{
  "routed_scale": 1.07,
  "norm_eps": 1e-06,
  "batch_tokens": 65536,
  "doc_mask": true,
  "steps": 3615
}
Below are experts of layer 6 (counted from 0) of a mixture-of-experts language model. Rows are named router (the router's row for the expert), up (a neuron's input weights, with its number), down (a neuron's output weights, with its number) and show model dimensions 0-255. Each number is 500 + 50 x the weight over its row's rms, rounded and kept within 0 to 999. Numbers have three digits each.
Before each expert's rows: "raises" lists some tokens whose logits its average output raises strongly, later layers aside. This comes from a sample of Wikipedia text that the model never trained on.

# expert 0
raises: "\n", "-", "|", "—", " ", "1"
router:459495490516408472447549491503611499608459549524505557573457470467493473445460415459522477518472531500557475461553596492457424502461489505504593564478493532529574438415444499524559504449508495537507534446578509483476497435543493487423528479556543496489557479476405455439480383488542545490554499515552549534473596443426441541517528515614433463434455572433406501398458555541634457538454515520546505476497522488489511509436479602460531520431512536474459443479521512472461477465520452495479557516540500462473485460472431480436527393610606509467562545534536543474526489504413442530495483384461387535488499475449521507528530583643523566459469469491516485451406512627440547514545588486504545540472516488390384567557477484405548525488514502570578503533508553506504581493483525
up5:535499513437423456558506535482632462419514491453469498543429599526549569472432634485491520514572484443524479582530497436471493563470499439556448514384451517504530435436448566482503531441481501505581455462480446562527554452493524452487538509499447500500425478539471465537443506493535506527478579515600521540525481421477502630439434498528440515538428611562457454566516519493524524607428564483524610516464612520516519561467491485565437545573509512581524578487603491386422537463499493442427532565479526503509471404498472480526581567583452577526521515515469450539408556493405534555470496541526411500514544450441557426590467512429496497460494430454590458478495503499450513467505524571505494559422509485542528515402514458528448450577572576473482504469487484522448551512417525
down5:510470502619617480433499534567466559513461453393578481531517475419379536478493469512493454459465491558571551401441464581518483485498498415564490527359582531500381528495482512515440472502493460518404470518550446551461443498542475487548446540503538457587641531408540424470631524521571622481462454471468529532473552479502477473537555460461456482456477491507611552512525439410487483502489510380512531449502452405410495466530418524497508493521554511530553425519465479553500496581463552392580489403473495515481470520541524440511485405480497413544498468460494579553536487501499425464512467522427502481543517565485411490470503475452449517486474459478522438470447499525514445489522459479506578491464527554468501460636470526488454525376528456578514532529481524447527545569455460
up6:509445505529519404540555518585534475507506515477470470465551564453559572528447501400552586556426481527590563552552491562448535521444540487475520436528472440552486498555586508500511466396521509509582517467512521422493506521464528452495487519460586592528523558593496459497525403518532484480607504518423541595457323481453432493567502479445487431565519432517570514456466461584504560495504546589463554343487496559582493553519467483474525479525430622566526481399558525570413454497483603459496505520515503429511479515495466482540518549430353480595585490484519491426450529537547540491565503553468541559441489412475440568580464524503518534462519511482489553593412511472522522469498483464479476514533500527471609480460429452580517445508440497535473531507526516458427451487490494
down6:527452447550537516510564480518462556573479549537472470555543412467566471553470619512541509350569549542460441534515501471411532463487419455416546553428513535506501520531494500512546465477525499544458536418494455489453435437506482597538564526421449449532548495470506384535397546469527446462613537506407469471462566524433441468456542432496505515531473382510586582529522488519465551514449450554548512497509475414505509465551476472463538531500523493552486492464460395550488401495493513476516465509494516506512443468488455522552470601410436503523486427467532501400414615519470481589411595465515533360543594409484531440433566522490496561466470447458492503540486492435464455473547426513499508463473492504466449573586454572527551535509543506562390450510580429531518431541466526
up7:390511436520522422531438544526409485500531564561482553449533525430510401499483461506506506476560435432448489505491535496515547558545610479502468400508511481539448478471509587527511494481442400480479591461479466524454490469429628461498520522487467382493488534431442533446526539505451493557449494486496550495507480543545550514566488481490461437451476551482430509440458480473441550442454535554455504488580484472482417529610439461510480542453483545476456464427532484418603408514453472476463517402547490479495539438611468495519541445434551466547499569548545506520503455430435558448491431492556477474430552435477372532487561461498468559455513447457412533628407485579470583550489434458469546479544600440547457475462613528461510555422451486520536427472482502644550483484457557
down7:517438499499526498603426515436460462530546456554516468508471484455510487477393518516494447567526542582517471563491538504478471486460533612560507470533494566526391444469506475435440443527470543472504595577557502509542571556500465495467500503523409621452495493495576534437560541529552451496500510464465407523408524551510564529443506589496476517502497389536540434442593502489516490479539481567489449566553496622460460491342507564466492517525456484593465590483471573473426576490447483560506471517488570532417538475497558502543498449500459454578466418348456501429500483647476565422591443557448444431519485524503560448472444557535584537496487508508586467465496443446439497520459524496486508452484555524592484534550510441535443478482487505583412517505476561486449522395545534
up8:555505471514375496456478534516506424466467427500515452550419568494498573550463478499480439487468456542505500553558531514480626478480415592539407456497399587575479446457471491453525575473551457545525493415498544474484453510415545439433439444487497490467442467477601537479453472422579543519433541614489476526523426503493552428532441479435482494500432494481490513448492553510415499516484531524390572587552508558585496516537457433454483432471466467544475594507509522660492526448562495514428507481472585556511516531601474494493499525417578583586505554485507457430544512475480520547505494477505489522437460488510495489594557495514534531541461450492566462486478571662547612608486546606532508558432435555511514518472473584522552518456479535563564461516526522538455529566481528
down8:515452406424459509491484451531476557537420547485459483504540592493536485513502453527536532474458466445502513465568440537494526526530547471464505482431612509485545498464550505428489488471537477515435494515395514483506438539501447475553498476519502474451452541518336546517544447509497453462455415560501607539499564549580501546412457516447515486456488550520516504519492457484399506451527534495426439510434563539435519493560478442479482547527507447436487453496492427285448445521362552468441469489480507540517513531478465537433539510523403546469520491410519466456440584502491492548556486466402447416482465439421563537432365571593456485495540532507507495535463480458489460490506614524560446543470537561442610409522559488470559657501446509469530407563467498514554502496548473
up9:440520533487517522532482558561574503548435519503535438481539525513482438481456493499595561510468513564525492557511520488539558550570525455557483469519550557560524478523469449536504492588452478550494530456513522482591511498489450533477658550569499517516507574570492457655525512404429505536433527513575504502460446609539550561479480483471468568504471509457495478538454410460493457491514441497516523556612613583508555469469466494491475494545467573517479552561547627488598458464468642493462504571549527560442505479524363395496571485531456537501490525534428572461462398527549481531538510442530537430490462516420527493477554469486625395450526517446606512563491538486445458465486423529483579505444508430412500463625463506458472491507407465483476509563479541509559530435538550
down9:413475571491408511454489514481566544471485485447562483545499462472547563490419520502591471595434542516584533532531476486637515481547566480548457453610544540516564506489475521448481519493507540450535501326368594453480583495531506511532500468454522548507467540577515496470533501580511486510358475498509542512447490596544437448465554662435468497615514562491524509474460471422436547548526415461428464534512509412456539450491415438531506458553532464512567522488467544481588446577546593494451483564511505571501479511487486512559508551544496560491477509537553485516521423445484502513555542442490474492546562515487471512559478588534552578561534498385476477517553452508555450446452536524448425516452523556433424574474465455479506508408467535560503512507576519464618568478480530
up10:489561529521441424456523392443567454455401461436470554493473531524519501425426477543565514515394515552512463525484494501570494467463634444491496527483504492490531458545545583536608502501548537562497551604454367439522542458486546478455492473488518450590499431418431590444540490412528641480461531464436475550549474477417529524503557507469457537596524594524485581508485529533461460438441496392524525463489490463586460474501403559415419425543536533611404444534482471463492525531530475539544545458444435517471470428529475509461502494499550548469513428561539525543462521516419410513470403506491503550541480475477488521490596515509454494538561546445529574502427634591473506443466509542459548518471430563502490521521521533516443575488398521468532501498532516554471580541498561
down10:464407429577478489562461518518484515572513612498485477486544544544464453499524525427483402498544522519576480495491487528404456461538464517470472542532425455538446553452484479497407480586525474465464464479566548518604546474552408494478507539499456534555475584499563458552452516491447464527572492387416522490469453499541550528537502536526475499512509382493476452524500512528466480531512514510483502475577484516414550506523468433625468592425477501422582582490462596510430476525541501474466477464482549373555564568519473517534563458537546486452559552354447490537516430474414513253516522487462493503543518420531441520530429545534495495551464424499452482434501488437509520524535529553523471560452553344508483557475559488528490396465553481473455503563415472482522517462502493
up11:489486559562559535565446476546581483528471567437451451487466543469553588489481555480486480550458473611485480588513441517584626396493453504442562517505581569497535436446421570455533429539482575538513537447571483503439557486416485522534526485466482412435533543549371493476435438557505555545553486498463479459608405550500524527520486486607484539521473485497492569574440553470598450535513484497542539502487488487537497525442518459520459428542411540531479541525527472442450543443577539550482563530514550460416534515531520486509498465457488530489483493524472516490538452457521518428514509503485395433516493487503532521446483546529467498433431514516596686488425430523414417516574492428448554608530535476472507562531471602524506482533395547494618383504491515481521499454561557
down11:553529469467405539472546513505452515481517483584485539380521461566534437477540517504537488459481478516564417568550508441483420610504442579567537503562561429555462546600448433574487597495556481372465540486527547508583483477522497532430605511536505623448377428495502501567512474559448489467485533386574522459504593563464517482459470493493530436527472511471590461441541510498444450509503451562415480447455475574599475471512583475554462506440568437590509547407486433400571543562459463501530527501518565453452472483448445551439526507449470401585469496506455514539518476529504430447553533441522505466470404532499524513459463506498504524595502567519479441480555557446575470521524546521461552493509464467489545412481547428412556486451498477543514607551501547547502454450565494
up12:511479504496524556452503502516468533535548422471467553533430490515485479598440419384468512462494536525526405577506609564522479543540471596590508494445530525530533544425541473495491482579492477469420485499545514525468419527493449545401515549505583556477478416436529455474531483442537458547483492561540468471432491528502535555521509452550560432542478405514585619478459480427495548486523494546563463513513491505438362522530523469435576534444553481527560535456382491481565529414535523566434573532452497506488455622418499529481528498504461447486455463534517439419602542531508495545478547481525507454599441577392566529510554446473571538502493521526509526486484607495557423578540567478412463562457562531537552465555499475488463537582458607543512526355543405540474537517541481
down12:424549479589537525473544519514475488456504398525440445477491504504502516488447500564508415555504511427429479538447477507566528536547541489596480484485598478433521490549465539527482478473572559477493473467520534409341534547486486392472428559472407557534491467507516563394518483525486439472459526475553474431477591509501477438431456402515507575526627439514525554461354429437455419403477457461447391482560587575497491533466447522547551572530417496507519474499510585542522478510489534421602521512578581468450555524462426479508447544538559341530375535562483472477540486541549516571503505543552487474451585440479447510553536519494494495548480535512503451506481435492543512511468511487446506507532523617517535487472518491488485596400547518507472528471514447511547419428456535
up13:489560453457479451537528443455503507535465403481486601556536521427598558605471519512484456565499561536547423442411513598507472447470541665592505560483535496460482446442477425637570387538561446549499456450507526405494572558526598542512458530524539433386497557553425429509498493501538589444577505506546563515414474497560530476548572548474493553521467465467595486433462557519551542507480428489533532495589489500364487512460453548455566465521526504521475492507522584535480501419574479519538538503498486498516582454549449530475450427513402485587505554509485527528489494475456538484498526626458546489491506532471524547511421571510541528545522567502427484525453487530498497501435517435528487573434395424546426486482562423457528504563489527490469562461455497492520512553576474
down13:406484473543484582543531353594472452452439578437454535487485481446511470422525426544519553553400489418524529522453498402504505564396605465399525479617489491567554557540493624399496569486446502528576523646514442500453431461467510525562507489563511452492473526574504465477488558549485445470499516469511455522517509514468469485466600497533511363499484552470472471521523547544472510529546550485481490537454528537617547436595484604536493427416492519516513428444508547501544561532522454475526421527422533438456472538450557523561552475577481440499574599549516612426542520498491488455499546415506461502540512488507476472501560535530418475537541496472534590459451595537483463526602543548423506446543461485533524493528491576483531494494444445473444430450508456496439532492494484
up14:527470448508528479487511516560539533518516448518506532461452453563521491432574515450567505582444548503592636505462484548498419346609524505625509496503492580543447486457511553459515464453508511431474441605580550524624427523455464428488542543410528515539503494400495494505528539566462536474534495441481556547504485463526456644531455514576447436506467503509460482521460527424519532527534493481505518553513510453488502530461605379614438574566520583507371491488561497618425538483428467458376555495430606411481458485475479555420492527531433452494456555462582497506521455556527535512442549482475520518437516486477507454512531456490559516441531519545491434485503534496487504534464486613511439526448504485505441424487521509569534490513468507535416544476490423516521568400513462
down14:461484470555492527454575520515516528460534587430536465505582385544515531580348462548443530526576521453466543460543447437432516497503426457573577587494400477465485593527416480490510472490464502502485588459452521557474499519589550560467537469575386580514534489613488521454505424530517399485452483537443418502570522590506476469388452450510504538505498540538491578530554506490507479492513508544524459501473481403580517554510516499424479514459561524519507452513446567458556453461607531614491538490597529545484589516486552600529547506520538494514547564511482543425472493439502449434444498518462516458547545590566457469496442524489540522473506448496515574434506471510419541450581581386476441533514467598485544517553416533401477516496559452401554495465490504481564547543449443
up15:581498567532420493470562482475538538541467478565593527457472529510492620524515493439463499429482434602445604500516522521487510447482429561514606580518446488452502463469492541423627419453513474512492485404493646550508489496464501548500485452453565535481452555478455496554505504479487504465480471529479565409504518471523522414500545530514452463401504375553578528454434476551447539611523464443566414424564580467606550465517497384560448531545429459490512485555524498466471507457515446418492529420502454486486492558492534545463565557586471515550466539556547551511541571523478476489502571448377475476481499455456569494487427537542539568532485489543574429503506461498563421468527530498565512447466533553508452420531543487460383495535550541532595507434536540383543510501508579
down15:506520445506472495450517548493512473444460519568510462548500594433487564391533499473469492507420488490507429547513516468465477416408533556550487478477455472528452506493526632483492550514522507516501521585450537508497492564554477552511577408472586445554455531471523416594517481544489468484467592522497494554490527379534531444492543487419479485379447596577491572422467566450456460622514509570439546429545510515555458517525405440409534421638437446446483459501547497528483559451482558494527499481491452572457473529536547560432567477492471506452412550487473441490459522440478419493519513545401481476547489466479467400467560573476501512457515506597415445453535534493485358487551564516486552529522499578445448390482407494554452539483424579557526484478566550552522505499518580
up16:558481498508472439509465557431517485527395585510475480445440501453538540451488536518476612490518517499498497541491584464438543454460545426466489550432380502509449416459483493494441534480519524450510403507540460569536488491459427462535512439520674433423494523470410499528483536423514477590540514446533475475474505513438562521501554455526462509603491538478500530459472532598487460521519525441512557528420536495564546528527459500487526473473476521598540559459525500497402564514463476479567495527521511577395437514455463470538524451557522420528485500523508357435521547581469461574549427510456490432517416563457562558523455504555491534465467473546603557538638536514467447513467486440479572486430405527490582466496518542492422546451502447531667432562430582591449494501504529
down16:491493542506636427457492530435433492438552404477419459457502545444486484531419477525573456482494451445473497449487464571499462490533490529518551580525607473516493516522482498478483479486425450564460477506439537565521562402561540419477440479543445513509451510460507453624480570480458563485570403481509571456477532505405434541566528566501450540468641397496460559509483542459500511533499472401494431525448496494478521521474564512483510565511513510504492507488615535429473478514428535455540629426498602482511488528503497567555504574541470488471468472417541566508478497498565598438498492447461515551439534536437485462536532460518589583512439527357587499489426493516465474523554435483499517468472474448501393481496529553557579589455561524459413584603508563618476510514493553
up17:485495473466472480492513470482455559533503567612430510466513429499564573440566553410526441605538504429541485422406522575514440592525480491415511368564479496539462512530533505515487540482473536552499514491462575533581525501561490435442488420511555575452601515511403551560518522414553506424459516470522381432535512526588493491463392465550450463501515582403522462537523514414487566482559399480484445540635462464419489490476495622515481549484495521499486520405525522486501470595457502505539543568486483564526590527540560514425474415472439455589548517562497459517566475473603477563406554516489518482573438491422545460541475479460464429499470580560482542464550519489471528473517422494511429454584519457529464502521579454544486571504494524557480456483518478415502525500545420
down17:487520467548426500500554509419533517544481498469612538403510455448569580520378451503513496452416504568474501508494570424437440526490501410506555452463455647452488502481461514482475487510504428484542482411480427559567467602434529507487456498470520500496360518508452579390476458460431471583449466540471542546457607546534461467334467504574454524417598501548496444483467554542464504521489450475522529533502492543542581520394541377513554519500562501517523479549459604483442459539463482518499459517530539519552479497572512457433502529495583495439507499499471492483491530502583531553569559492502441448488455409484497545405581592498498517460522512484492595488593532506463646562459493439565518615488493503504485511524487525485523532496579476462468472556416489484410541474529520